Weights of a small mixture-of-experts language model, trained from scratch on English Wikipedia.
Experts: 160 squared ReLU neurons an expert, 2 picks a token, a softmax router, a shared expert of 256 neurons.
Below are experts of layer 9 (counted from 0) of a mixture-of-experts language model. Rows are named up (a neuron's input weights, with its number), down (a neuron's output weights, with its number) and show model dimensions 0-255. Each number is 128 + 32 x the weight over its row's rms, rounded and kept within 0 to 255.
Before each expert's rows: a language model's description of what the expert responds to. This comes from a sample of Wikipedia text that the model never trained on.

# expert 5
What it handles: Capital-letter abbreviations and codes in sports and racing tables, such as player positions DF, FW, MF, team codes, and Ret.
up8 [ 87 148  50 164 210  96 147 123  82 124 170  82 115  93 107  99 175  67 146 124 122 144 126  67 117 178  92  99 102 147 134 130 138 137  89  79 161 121 170 133  91 105 128 155  92 101  98 133 146 143 142 147 125 110 127 148 137 133 102 150 151 175 153  55 106 155 140 164 103 158  67 225  92 161 113  90 112 130 146 116 164 123 175 114 112  78 131 112 146 155 143  83 139 114 141  90 113  96 159 107  98  91 116  75 170 142 159  82 141 152  92  83  94 113 125 135  85 115 122 111 134  73 123  92 113 188 111 143 127 135 137 158  91 166 140 167 197 126  80 134 114  87 130 125 131 115 132 103  96 122 106 112 180 111 139 126 194 119  72 144 159 120 148 190 136 116 125  89 173 151 155 123 160 157 116 127 140 142 145 134 159 132 136 126 160 186 165 121 190 173 132 139 164 119  54 174 141  60 103 104 163  96 150 147 179 132 105  92 143 116  75 107 158  96 153  72 190 112 156 122  76 158  90  73  96 148 154 135 113 106 115 139 122  92 106 137 175 129  59 163  82  89 111  89 127 194 160 170  96 103 117 170  94 149  86 145]
down8 [134 123 132 149  88 112 151 136 157 222 140 129  95 143  76 148  97  76 130 169 101  90 127 111 135 119  67 103 149 179  86  94 101 166 115 101  77 100 131 170 121 119 107 138 193 109  72 126 127 105  90 158  85 113 126 136  71  78 129 162 135 138 172 122 135 136 108 132  91 130  79 129 118 145 169 124  88 106 129  90 172 100  88 193  91 130  99 118 118 176 104 147 136 166  30  94  99 134  76 158 131 157 144 103  96 118 113 123 184 119 194 145  89 151 120 170 116 100 156  52 142 148 187  98 144 148 124 123  98 104 125 113 109 146  81 148 176 119 175 152 127 137  86  58 124 138 126 142 113  82 141  96 175 168 106 129 145 110 131 153 168 105  83 180 115 106 105  96 142  88 138 104 120 164  92 151 197 181 149 104 175 114  83 154 114 147 108 104 156  69  81  83 105 132  96 100  79  89 157 120 117 111 153 106 105 178 169  67 151  42  87 142 137 159 128 120 118  98 140  97 121 124 169 126 193  87 142 182 125 136 167 131 157 161 123 183 138 105  88 137 149 124  97 106 151  98 145 166 159 128 160 126 112 156 180 177]
up9 [175  86 158 153 225 155  88 161 164 137  93 157 121 111 142 119 116 124 166 163 148 156 127 207 133 133 145  98 135 130 114 206 142 159 126 138 103 149 113 153  65 121  90  70 114  96  82 134 104 171 159 189  93 127 126  83  87 146 130 132 114 119  98 133  88  68 132 145 124 122 102 109 135 100  82 126 165 128 160 116 116  55 181 154 118 194  96 103 141 125 178 151 116 168 142 119 105  93 131 128 119 185 184 112 152  90 123 106  74  68  94 164 172 114 117 145 136 153 178 108 150  83 131 139 149 100 145 137 141 161  95 165 117 189 211  82  88  98 150 161 108 128 156 173 145 132  81 132  76 171  88 118 129 118 109 145 118 126 182 102 148 168 187 113 133 150 127 127 169 123 132 129  71 113 107 144 149 101 121  84 141 136 133 118 173 174 111 131 146 192 148 141 137 148 123 174 172 180 122 193 108  93  82 111 103  89 209 133 120 132 129 135  96 141 106 103 136  98 153 140 135 119 126 106  98 158 123  66  71 111 137 148 156 106 101 142 157 183 106 140 170  88 213 148 130 169 109 136  98 118 168 167 103 174 177 148]
down9 [102 172 145  84  89  52 102 156 149 127 175 142 142 111 157 166 146 157 154  85  70 116 148 107 127 135  53  81 129 129 173 111  63  73 107 140 124 157 118 127 160  79 157  74 166 113 165 156 113 133 120 122 110 156 134 166 139 145  92 156 130 147  82 126 100 149  79  96 127 100  94 179  99 154 126 124 138 147  83 167 101 138 119  81 135  72 131 145 182 152 154 143 109 100 148 133  77 107 107 136 131 126 153 173 113  84 112  83 178 135 171 140 138  82 173 105 142 137 173 171 139 107  68 164 103 145 196 113  91 144 202 134  93 100 187  91 122 147 122 114 126 105  60 173  82 145 112 150 140 100 160 139 124 104 137 126 140 143 116 149 116 143 165  64 132 131  92 140 156 103 119 172  95  94  91 133 173 146 188  88 147 127 190  74  95  52  89 131 161  34 148  72 116 172 175  95 112  91 158  88 131 133  85 121 121 184 133 136 132 134 124 140 185  81 157 132 150 116 197 150 147 118 140 134 135 112 145 146 168  84 104 130 128 157 100 109 117 104 107 140 158 137 164 119 126 136  95 142 160 187 202 124 114 119 157  66]
up10 [110 136 153 102 109 126 162 148 127  52 161 188 154 163  83 197  77 108 133 163 103 170 193 129 153 131  88  55 129 100 174 136 106  87 164 151 135 131 149 143  60  81 208  98 142 139 108 135  77 111  94 142 120  81 134 173 170 165 172 141 137 108  92 101 136 135 165 173 128 127 127 129 119 110 178 204 121 134 109 128 127 150 153 112 101 106 140 124 104 111  98 155 116  89  86  99 152 111 137 130 120 112 134 184 166 115 118 119  73  94 184  99 114 172 104 144 124 140 170 113  97 126 134 135 166  79 140 150 175 144 107 172 185 122 119 108 189  68  95 108 173 114 128 112 130 132 133 120  70 139 121  97  60  81 149 132  94 124 131 134 115 106  97  98 138 128  72 113 131  63 179 157  70 118 114  89 163 121 161 124 117  91 109  77 127 127 127 145 135 159  67 161 174  89 101  69 158 122 178 134 139 149 146 180 165 123 188 131 140 112 132  63 148 153 177 135  90 136  84 137 100 120 126 100 126 109 148 107  56 142  52 111 160 123 147 113 125 109 121 190 102 145  68 126  47 106 176 114 122 138 120 160 121 145 146 172]
down10 [196 123 105 137 121 151 119 105 140 121 111 169 116  74 105 124  97 141  89  73 158 125 159 129 217 152 146 140 172 139 110 170 146 141 165 128 136 114 121 177 134 161  89 162 149  62 105 184  95 111 134 100 129 125 138 114 177  84 165 175  66 110  78 135 119 135 112 110 119 125 157 137  88  85 133 107 201  77 144 143 133 158 203  36 132 100  90 118 158  71 148 119 142 124  62 157 148 148 101  89  95 129  91 157 127 176 119 136  67 168 146 116 134 148 122 127 118 135 189 122 112 194 193  46 146 171 128 143 194 142 164 121  98  51  79 128 123 111  97 167 111 128 111  93 131 157 144  69 166  70 118 126 119 115 153 145 126 133 141 148 107 111 178 165  87 126 157 127 147  46 129 173  83 120  70 113 164 148 177 109 119 135 142 127  65 159 105 141 166 178  83 160 114 139 144 153 164 153 142 129 111 118 127 106 140 170 115 124 142 132 127  89  69 149 153  57 142 148 103 156 127 153  99 157 163 204 169 141  91 113 108 153 166 126  79 143 119 163 113  99 130 112 153 160 122 136 161 135 154 119  86 145 122 151 134 137]
up11 [188  90 103 151  65 121 104 125 107  93  96 181 117 137 113 111  93  70 118 141 126 104 134 122 139 144 119  93 117  82 150 143 164 183 130 153 119 113 131  98 101  81 124 164 113 160 150 116 139 105 181 131 104 126  94 117 121 176 156 153  77 147 162 114 136 114 170 127 169 183 108 168 160 122 141 118 108 123 122 150  28 108 130  97 193 110 129 110  83 176 144 175 110  92 117 142 110 133 118 150 179 141 146 139 164 156 120 167 136 169 130 171 162 129 156 106 131 177 118 156 148  98 117 117  82 123 129 130 146 128  93 142 151 189 231 118 177  68 157 165  90  73  58 105 182 158 119  64 182 133 117  70 167 175 126 126 142  95 121 111  85 133 158 110 139 122 139 150 165 104 117  75  87 123 129 153 161  82 164 100 156  92 152 137  60 115 109 138 166 158  88 135 116 131 114 139 114 136  96 139 139 204 130 110  70 118 138 102  23  95 114 133 184 150 122  86  65 119 149  83 132 123 159 158 144 175 116 115 135 120 137 172 105  71 136  76 131 142 108  84 146 156 149  76 113 196 138 111 107 159 134 132 173  94 104 170]
down11 [ 99 222  91 122 173 110 152 124 114 162 130 152 113 154  98 129 182 110 118 170 183 123 122 157 203 109 148 127 157 199 234 117 139  69 104 128  85 125 120 164 115  98 153 154 113 146 156  88 123 183 154 120 103 126 132 155 123  88 122  96 136 108 154 143 174 120 125 130 150 120 157 153 151 113 130 168 116 112 186 108 167 113 150  74 152 160  99 129 185 116  90 145 163  87 125 167 103 121 101 145 141  95 105 115  96 151 116 117  57 130 117 201 121 105 166  89 108 106 136 155  83 169  77 123 167 127 175 113 148  93 102 131  90 117 109  91 168 124 151 177  82 158 105 167 102 112 151 129 121 134 168 140 125 147 144  70 106 126  87 101  76  99 149  82 125 117 112 121 164 143  69 162 110 150 125  92  89 110 151 239 139 147  85 173  99 143 108 176 167 125 149 113 124 124 122 156 154 171 108 122 168 159 130 137  91 163  95 110 115 116 155 101 137  78 101 105 138 128 137 140  75 125 120  82 105 119 146 169 161 182  75 124 105 110  57 141  85 125 156 136 112 132 122 196 151 191 121 131  64 131 137  47 138 147 184  88]
up12 [118 176 149 153 162  87 159  71 104  87 112 108 113 152 133 160 112 100 105  89 111  85  90 151 149 179  66  94 112 184  90 122 116  94 140 123 114 191 129 109  98 142 158 117  97 133 124  98 128 158  68  89 179 160 135  26  99 138 161  82 122  73  87  99 176 104  82 133 148 198 109 114  74 170 144 114 101 116 177 172 122  88 162 109  94 149 180 149 157 141 126 150  59 118 121 166 140 125 135 115 185 119 131 161 113 196 108  99  72 161 127  76 141 156 116 111 109 127 130 115 155  90 135  51 163 154 138  98 112  90 126 164 106 119 115  90 129 157  93 150 124 110 139 160 135 135 135 104 141 105 118  92 122 135 113  96 114 115 116  94 151 208 151 126 148 110 106 103 124 102 144 125 140  56  76 165  91 105 147 137 132 136 122 207 129 135 145  81 160  98 102 116 104 145 126  87  87 117 150 109  24 120 129 131 118  96 137 128 135 171 117  57 139 134 124 172 149 187  76  68  91  77 150  84 165 151 119 154 124 184 111 127 170  64  67  93 134 130 123 167 102 168 153 109 145 168 130 134 142 113 141 122 127  96  97  95]
down12 [120  95  54  88 146 203 125 145 143  73 172 132 112  55 145  79  85 157 140 170 111 141 116 143 129 200 140 175 129 110 147  67  79 148  71 144 138 152  51  97 101 143 157  96 112 153 125 107  64 163 151 111 148 166 116 107  82 128 111 119 187  51 141 122 184 141 161 135 113 146 144 121  97  75 125 153 121  68 159 123  80 123 113 211 114  97 144 117  72 123 120 105 142  97 140 148 122 117 147  96 109 139 101 140 113 131 107 106 172  77 147  86  94  78 137 157 106 106 136 103 212 103  40  96 142 169 133  88 123 138 162 160 153 181  61  64 184  68 125 113 161 163 117 124 164 181 116 122 178 119 117 166 130 133 180 117 172 153 140 124  90 122  82 145 123 119  97 159 101 114 121 161 134  72 112 133 169 152 114 170  85 164 104 165  94 125 146 138 121 120 147  65 135 140  87 120 177  90 134 112 113 139 157 154 125  98 155 129 136  91 117 133 147 156 159  95 170 194  97 115 134  75 126 124 145 142 153 111 115 110 104 171 117 117  88 154 148 126 139 144 140 162 123 163  84 154 123 165 151  86 140  91 153  86 161 135]
up13 [134 157  99 117 164 140 118  63 188  97 120 127 159 116 163 179  74  81 152 111  93  87 101 130 187 103  89 142 163 150 123 114 177 126 172 106 168 114 110  81 155  95  44 129  56 162 171 191  86  90  80 169 117  82 123 126 128 124 126 111 121  42  99 164 128 168 120 103 121 101  92 130 142 102  83 125 148 149 115 122 116  54 158 174 137 159 181 199 201 114 129 116 105 118 123  98 131  84 147 143 149 159 164 158 133 132 152  93 149  90 165 140 149 157  98 204 100 200 106 115 141 179 150 175 114 166 126 101 150 150 156 152  97 155 147 120 119 168 112 125 107 100  89 143 166 200 100 110 165 120 110 118 110 125 130 139 149 138 152 109 126  94 108 139 110 105 111 172 157 142 148 206 135 140 160 147 146 149  83  61 127 108 149 156 111 164 145 133 157 125 147 142 134  93 117 139 135 131 161  97 123 180 137  47 103 130 115 110 109  63 140 127 139 182 167 148 129 143 108 133 100  83 163 129 136 157 166 107 152 100  99 178 139 148  85 130 151 115 105 143 227 114 151 137  84 180 113 110  87 156 152 191 128 153 143 103]
down13 [144  91 136 133  89 139  97  87 109 145 114 138 138  65 141 140 152 138  85 157 121  93 180 130 110  82 156 125  65 151 116 123 104 152 100 155 158 100 157 139 120 106 174 133 128 108 124 121 122 148 123 152  98 104 145 166  93 198 187  75 101  87  79  96 171 122 135  81 168  79 145 130  58 125 170 111  95 109 130 104 126 104  67 111 147 114 180 123 129  94  71 141 185 112 178 116 167 150  79 122  99  91 158  93 129 162 123 143 192 114 147 169  94 183 135 154 109 164 155  95 135 103 114 151 150 153  98 112 183 104 136 164 101 132 116 133 170 134 129 100 116  93 145 159 152 107 122 144 147 166 157  68 144  79 100 180 183  70 120 123 196 152 136 100 155 107 111  45 148 129 141  61 101 189 112 165 102 128 155  91 149 108 206  88 116 146 172 156  95 191 160 131  92 140 134  90  94 139 109 138 164 124 157  85 165 138 122 190 127 157 208  93 173 147 124 113 100 138 112 121 122 135 148 198 153 134 135 131 134 100 106 131 167 199 101 132 163 156 131  99 150 198 123  92 135  94 127 111 123 135 160 184 133 166 198 145]
up14 [123 120 144 144 144 122 109 187 194 153 135 121  76 154 161  70 150 118 113 169 134 135 118 110 137 117 109  82  93 123 156 135  69  80  80 135 155 128 102 128 170 149 165 135 142 174 136 119 158 101 168 128 115 102 160 100 123 154 197  80 130 135 177 127 137 162 130 166 174 122 131 158 118 151  98 120 174 141 106  53 135 119 177 160 170  49 170  73 111 159  86 119 126 176 164 125  76 157 147 134 151 116 196 177 151 146 104 116 102 134 115  99 126 122 135 134 141 127 100  68 111 125 150  66 126 153  80 144 124 114 152  59 116 160 127 115 136 138 163 102 115 139  96 122 171  73 110 140 147 111  46 146 142 135 112 104 137 110  92  89 158 191  39  78 129 139 149 111 127 110 150 136  56 119  84 165 147 196 125  91 109 103 150 156 135 140 196 126 102 190  91 159  99 112 160 151 136 113 188 156  87  77 141  59 110 179 136 140 119  83 133  78 115 226 146 168 105 124 126 196 162  94  96 130 151 150 117 100  75 115 122 108 133 134 150  89 164 113 154 100 153 112  83 132 159  96 106 115 134 166 136 144 174 120  99 133]
down14 [170 121  79 146 135 101 109 160 152 108  95 130 126  73 118 187  85 126 107  99 152 109 119 125 148  86  96  68 123 120  77 141 134 109 134  89 148 135 133 163 150 178 111 107 121 129 114 171 100 186 135 151 119 131 109 105 130 165  99 159 129 121 146 110  99 122 110 171 118 139 168 122  69 102 197 128  93 121 184 125 126 118 126 114  28 119 144 159 113 134 141 135 134 169 132 140 165 157 129  95 144 121  66 141 138 124  95 127 159 174 169 131 122 132 165 133 145 139  89 105 113  73 139 118 139 156 113  74 163  99  89  99 158 149 101 136 148 125 135  77  81 123 116  48  96  81 157 203 108  57 140 107 138 135 146 105 142 105 175 164 126 139  73  76 127  83 154 122 191 121 117 158 187 196  93 131  71 107  89 165 150 135 135 163 105 162 165 159  98 142 116 121 166 101 145  78  81 190 118 102 204 148 128  65 113 136 178 126  79 121 138 142  64 183 146 144 146 162 133 203  96 163  94 149 134 170 102  95 152 134 166 169 158 166 134 128 117  76 164 135 157 127 118  99  95 108 107 117 113 189  60 126  63 179 123 165]
up15 [118 186 115 130 144 164 169  94 143 105  69  98 145 104 108 107  83  57 118 112 123 179 132 137  98 173 109 134 118 127  90  94 195 142 167 109 151 107 100  97  49 154 115 121 130 201 162 119 139 143 198 105  68 143  73 157 161 119 161 136 155 164  95 144  86  67 112 192 109 143  94 142 126 110 112 175 131 129 159 131  63 130 175  96 155 118 198 137 150 128 204 132  77 131 143 116 128 125 150  99 172 125 128  77 105 177 107 139 124 134 142 191 142 142 142 120 122 160 118  98 115  79 154 146 138 149 109 184 100  85 161 126 151  58  92 125 112 146 186  69  91  87 122  93 112 167  72 128 121 178  91 107 131 152 122 143 131  67 180 177 132 121 122 142 171 102 118 239 122  92 168 141  97 134 141 150 103  74 117  70 142 167  83 161 124 108 151 191 168 143  67 110 126 130 145 124 156 129 114  90 109 162 157 139 185 137 134 103 121 164 134 118 121 131 131 154 101 132  96  49 174  87 107 122 166 112 101 129  89 135 128 101 131 146 107 136 144 178 134 137 148 122  83 170 151 169 111  99 102 103 100 123  99 119 123 153]
down15 [127 202 146 141 113 198 159  83 156 146 105 133 110  85 127  58  92 100 101 173  93 209 121 115 135  98  98 129 119 128  75  97 132 129 171  70 143 171 120 100 155 187 129 118 135 146 124 121 176 169 106 140  97 110 165  70 122 135 106 104  88  95 145 173  63 195 114 148  76 117  82 100 157 144 185 161  98 150 105 127 172 152  89 159 144 159  76  98  75 107 125 152  62 115 132 153 166 135 103 160 207 119 117 128  84 174  94 125 144 163 100 170 149 103 167 156 123 154 192  83 124 156  78 113 147  99  93 193  87 112 148 140  99 121 134 131 153 134 131 184  68 137 150 155  51 126 159 154 132 157 103  94  76 115 148 101 161 101 119 135 152 144 101  99 147 111 121 126 117 112 117 115 158 106 163 152 132 157 105 115 104 113  38 104  89 140  75 107 158 111  77 165 153  60 129 142 156 156 123 190 153 154 116  96 144 134 105 157 105 132 127 128 123 117 122 111  91  99  69 138 169  78 115 163 117  93 149  87  77 113 184 143 155 146  77 125 146 120 114 110 121  76 150  91 148 149 149  91 177 129 141 115  96 153 153 107]
up16 [113 125 135  98 109 143 141 129 123 168  75 190 106 144 120 120 109 152 164 183 142  65 177 156 133 161 138  97 143 134 129 160  79  64 125 100 168 170 122 179 148  69 137 139  94 167  68 141 158  92  95 120 136 115 159 171 163 143  78 138  92  78 102 103 135 131 142 109 138  91 135 137 131 103  55 136 100  97 123 139 180 176 168 117  89 145 110 169 204 106  82 127 154 116  89 143  52 158 127  84 156 114  82 164 132 130 188 140 120 117 168 178 131 113 117 118  96 162 124 121 116 180  72 176  97  96 119 153 154 135 150 124  92 138 137 115 118  96 187 169 139 111 132 139 108 124 143  74 198 141 141  78 157 124 157 145 183  70 157  97  66 135 121 117 170 121 106 124 144 159  70  77  63  93 131 159 142 169  85 118  98  63  87 188 144 115  69 115 159  91 128 140 202 121  96 159 132 144 125 154 138 119 142 114 105  35 150 112 156 154 155 108 145 147  82  95 112 156 119 117 167 114 143  83 111 128  96 155 113 128 169 106 153 171 126 125  61 114 126 103 104 134 114 174 105 157 126 136 166  81 112  72  83 108 151 114]
down16 [151 124 104  91  86  81  76  93 177 150  99 126 144 107 113 127 156 122  80 169  78 167 106 163 101 127 133  83 145 107 150 144  74 129 153 187 133 154 150 136 104 147 126 124  95 140 110 124 108 146 173 116 105 161  82  73 154 160 111  92 133 169 102  80 122 146 157 138 124 153  95 139 116 158 110 132  77 104 154 183 109 126 140  93  82 174 160 180 133  87 139 158 137  79 151 126  58  91 122 106 123 146 160  52 131 103 102  66  49 128 107 131 102 140 125 120 114 115 117 161 124 114 152 137 104 148  82 149 180  74 157 109 132 120 136 120 126 155 135 157 159  69 102 116 136 112 152 153 160  80 163  87 139 108 132 117 245 105 104  68 116  66 134 115  80 173  80 124 134 150 158  87 129 165 133  36 150 107 150 105 187  78 156  88  21 123 140 119 139 114 122 122 104 153  96  92  89 175 154  89 109 177 190 129  98  94 121 104 138 137 141 143 153  94 133 143  88  81 110 127 106  78 110 111 139  84 174 117  74 123 166 115 138 179  83 117 103 153 147 135 116 151 110 128 129  99 173 120 137 198 143 114 147 156 144  89]
up17 [139 157 160 198 106 207 117 136 115  86 133 122 152  60 176 148 217  79 150  96 128 152 138 159 110 162 100 114 154 119 122 145 155 129 174 187  97 122  72 138 140  68 101 115 180 125 145 128  88 116 113 121 173 110 109 167  93 202 133 103  85 136 161 196 109 148 120 123 121 136 103  99 171 148 128 168 168 114 210 138 121 120 103 115 119  64 153 119 161 147 126  98 135 142 132 171 119 159  90 141 117 172  50 136 178 121 144 147 145 115 169 176 173  63 120  88 146 113 124 108  36 136 201 112 151  69 135 135  99 144  89 127 154 126 118 110 147 114  93 152 155 150 169 126 106 109 170 119 123 133 103  84 122 137 129 116  87  96 156 158  96  93 109 119 114 149 115 110 143  47 135 138 140 165 160 170 150 116 170  44 111 127 123  78 143 153 147  78 153 101  87 153 115  88 136 142 157 118  88 144 117 163 141 104 165 127 156 155 128 159 149 119 120 153 132 111 120 138  82  85 119 114 130 120 107 148  82 109 117  65 123 193  33 140  88 172 132 116 131 108 152 130  96  94 133 132 113 163 125 172 146 176  67 110 180 136]
down17 [ 83 113 211 177 113 128 202 113 165 138 105 193 172 118 150  89 137 201 123 125 114 107 130 140 167 119 146 131 167 154 110 146 159 117 105 132 102 136 138  93 151 100 175 171 183 159 115 175 183 201 132 110 183 157  99 133 208  88  63 131 125 142  80 105 124  93 173 103 118 126  96 118 182 115  94 139 102  92 173 134  65  86 144  50 126 130 150 148 101  87 120 153 136  92 154 175 145 149 126 143 111  96 158 100 194 116 136 118 120  85 141 123 121 121 164  53 154 115 154 122 127 165 114  96  94 129 101 104 159 115 145  83  93 106  88 159 144 165 117 153 123 170 122  78 131 118  96  87 157 160 171 114  76 159 108  83 103  85 144 111 160 145 216 168  86 147  50 134 154 102 104 108 137 145 164 111 137 186 153 155  68 155 142 158 175 150 138 112 179 147 158  94 167 107 124 149 127 120 125 137 125 126 118 111 130 163 138  92 151 121 174 148 145 112 133  80 110 109  91  41 165 115 145 179 190 122 122 168 120 145  77 159 151 166 129  94  77 110 117 110  95 113 104 125 116 117 108 166 141 129 122 115 149  74 132 125]
up18 [148  61 174 151 130 110 124 146 150 118 194 147 161 116 156  96  92 122 115 120 122 175  58 104 128 178 207 122 159  89 164 144 143 133  70  54 107 162 163 114 164 142 116 143 128  46 178 168 106 105 149 121 127 146  79  73  81 118  98 119 125 152 156 140 133 193 111 106 147 185  76  96  75 134 156 146 159 175 110 134 186  91 118  96  91 143  74  97 151 145 158 124 132 112 136  96 119 110 156 145  96 110 111 155 106 131 146  99 174 132 100 163 113 135 213 180 172 143 179 137  65  82 105 131 195 118 128  65  78 121 120 139  97 137  77 149 137 159  92 130 124 178 125 141  68 120 167 164  97 151 142 111 153 107 165 161 120 111 160 119 144 114  94 169 176 137  88 149 117 158 143 116  80 167 105 174 191 137 123 111 119 103 155 136 154 123  93 153 120 157 103 145 121 145 110 139 116 128 216  76 123 148 174  75 112 140  37 127 142 119 145 102 113 123 120 129 161 149 196 122  63 147 120 132  67 137 101 116 159 164 126 121 101 127 107 105 122 172 158 119 149 143 126 159 193 137 139 117 150 117 145  68 127 159 146 133]
down18 [127 167  94 127 128 129 109  72 139 108 157 181 147 136 122 129 208 153 121  57 125 188  84 120 145  41 108 109 100  72  92 216 156 136 183 154 126 145 149 116 158 131 140  96  85  76 176  95  93 125 147 152 131 138 186 154 153 167 169  91 119 130 110 148 114 109  98 120 202 119 157 104 137 112 143  89 129  87 103  96 101 109 173 146 100 125 136 117 137 168 198 198 166 152 118 142 123  85  82 183  91 158  59 123 116 123 104 144 121 188 161  64 129  88 102 119 150 128 146  96 115 142  94 179 103 191 131 149  99 140 143 164 174  99 120 138  56 129 146 119 135 153  90 112  98 126 190 111  88 159  84 151  96 142 111 181 152 121 153  79 101 129  96  88 120 154 145 155 225 159 148 120  59 125 150 130 126  94 138 117 134 113 139 125 146 107  65 141 163 184 228 120 121 169 104 143 123 131 133  85 172 140 131 117 143 122 103 174 111 121 202  88 140 108 115 151 136 135 122 144  79 101 108 162 122 109 113 122 132 133  95 152 101 110  95 102 127 132 107  64 141 180 130 112  97 149 110 150 110 128 150  99 127 109 110 126]
up19 [120 135 122 149 123 124 131 177  96 119 118  82  91 124 172 116 167  85 159 109 146 113 124 168 124 149  82 146 105 128 135 130 150  91 186 116 152 179 168  86 119 139 140 133 132 160 126 112 108 125 105 116 142 128 122 126 170 106 158  91 118 112 180 155 159 132 221  71 141 140 144 131 131 107 103  92 216 181  80  68 133 164  61 220 139 168 134 111 147 153 114 127 203 180 145 109 133 113 110 160 130 177 166 140 115 154  48 101 112 143 147 176 139 136 102 132 112 120 141 131 121 109 148  83 125 147  61 129 133 172 125 151 113 150 139  85 166 104  91 128 153 193 171 119 136 173 104  86  96 180 164 177  67 134 150  65 164 220  82 104 118  91 120  95 124 124 108 156 151 169 148 130 139  69 163  90 200  92 125 132 136  95 155 143 117 147 153 142 155 182 122  91 228 153 105 130  66 113 154 105  82 157 149  69 106 131 132 126  70 131  75 161 154 152 128 104 129 148 155 128  93 125 130  93 176 137 116 112  97 110 100 162 152 135 139 138 141  92 160 152 147 175 140 108 152 146  83  68 125 127 135 130 121  93 159 109]
down19 [ 93  95 162 142 133 103 135 119 113  82  77 111 136 157 172 116 162 148 169 115 133 159 110  94  83 179 110 124 102 156  73  96 134 164 101 115 109 164 130 174  94 114 115  99  86 111 121 122 123 129 110 169 102 144 154  92 100 144 117 125 145 128 129 163 139 138 153  90 113 200 101  99 108 148 148 150 142 128 118 105 112 106 200 172 112 117 164 112 133 156 118 149 163  93  88 115 165 161 151 124  46 104  86 116 112 146 100 163 124 155 141  84 158 132 134  89 124 137 184 182  59 162 148 125 141 156 100 151 142 106 152  74  86 167 143 128 157 124 106 124 128 113 128 127  96  89  81 196 123 130 195 131 110 106 136 159 140 172 128 132 155 170 117 109 101  97 153 165 161 149 124 152 125  99  97  81  15 160 150 168  72  65 166 160 124 130 110  88 166 138  87 127  76 102  63 130  98 139 169 140 122 142  97  71 131 156 151 162 158 118 121 108 110  74  31 149 150 102 140 121  88 146 142 122 111 107  78  90 105 124  71 195 152  96 187 136 123 118 164 141  43  93 152  54 119  88 165 132  89 181 135 105 179 140 119 173]
up20 [121 143 163 141 115 100  96 144 132 132 147 180 113 158 163  79 103 174 135 182  52 139 125 135  77 118  99 169 148 138 102 130  98 119  98 126  94 131 142  94 109 102 121 151 143 133 113 135  93  95  65 125  93  65 147 168 164 150 138 144 162 109 100 143 205 133  85 127 107 159 128 158 226 140 126 136 115 155 122 106  90  88 160 135 108  93 120 175 150 109 174 115 116 214  52 135 128 150 122 143  92 152 154 123 130 168 128 155 121 114  57 112 133 113 172 114 108 131 169 148  97 117 135  91 139 139 168 164 116  99 164 138  74  66 178  96 128 152 123 117  98 128 132 165 103 147 146 119 124 137 188 170 126  93 122 121 110  92  79  75 152  79 126 150  91 172 128 159 151 109 107  98 139 123 152 132 108 135  80 106 109 211 153 139 147 175 135 120 129 161 128 200 163 125 103 183 137 195 140 143  64 107 103 152 120 112 138  91 109 139 140 117 134 128 107 158  78 123 152  49  92 185 107 156 123 112  47 168 113 128 135 102  85 121  88 158 144  84  95  96 152 108 154 143 128 111  65 109 189 148  79 133  34 109 184 100]
down20 [143 111 157 119 146 102  44 173  93 149 195 103  67 112 185 173 108  98 148 133 129 181  68  99 122 219 148 134  67 117 141  93 112  70 130 144  91 151  96  95 102 167 144 123 121 138 132  96 125  80 116 106 135 128  92 157 121 129 151  92 130 117  81 151 124 108 115 114 165 178 107  60 109 142 120 177 132 120 117 124 146 112 151 110 115 132  96 202  76 120 105 159 167 147  73 149 103 173  98 144 114  79  89 191 215 137 111  98 145 157 119 132 135  63  99  99  78 149 180 138 162 112 153 143 101 162 129 190 159 125  98  85 119 197 171 119  95 144 188 107 135 100 158 122 163 136  83 143 106 104 108 174 147  98 124 193 103 108 179 119  95 122 113 131 114  67 134 159  95 104 109 107 133 136 145 174  97 158  93  96 114 116 101 175 113 112 102  99 125 143 210 150 136 146 169 151 141  59 147 139 142 142 172 104 161  78 165  98  88 119  79 159 178 126 151  72 134 131  99 113 148 147 106 115 140 166 133  77 129 162 135 100 112 110 154 159 120 167 134  93 118 120  88  73 145 128 164  81 119  82 129 177 148 141 114 114]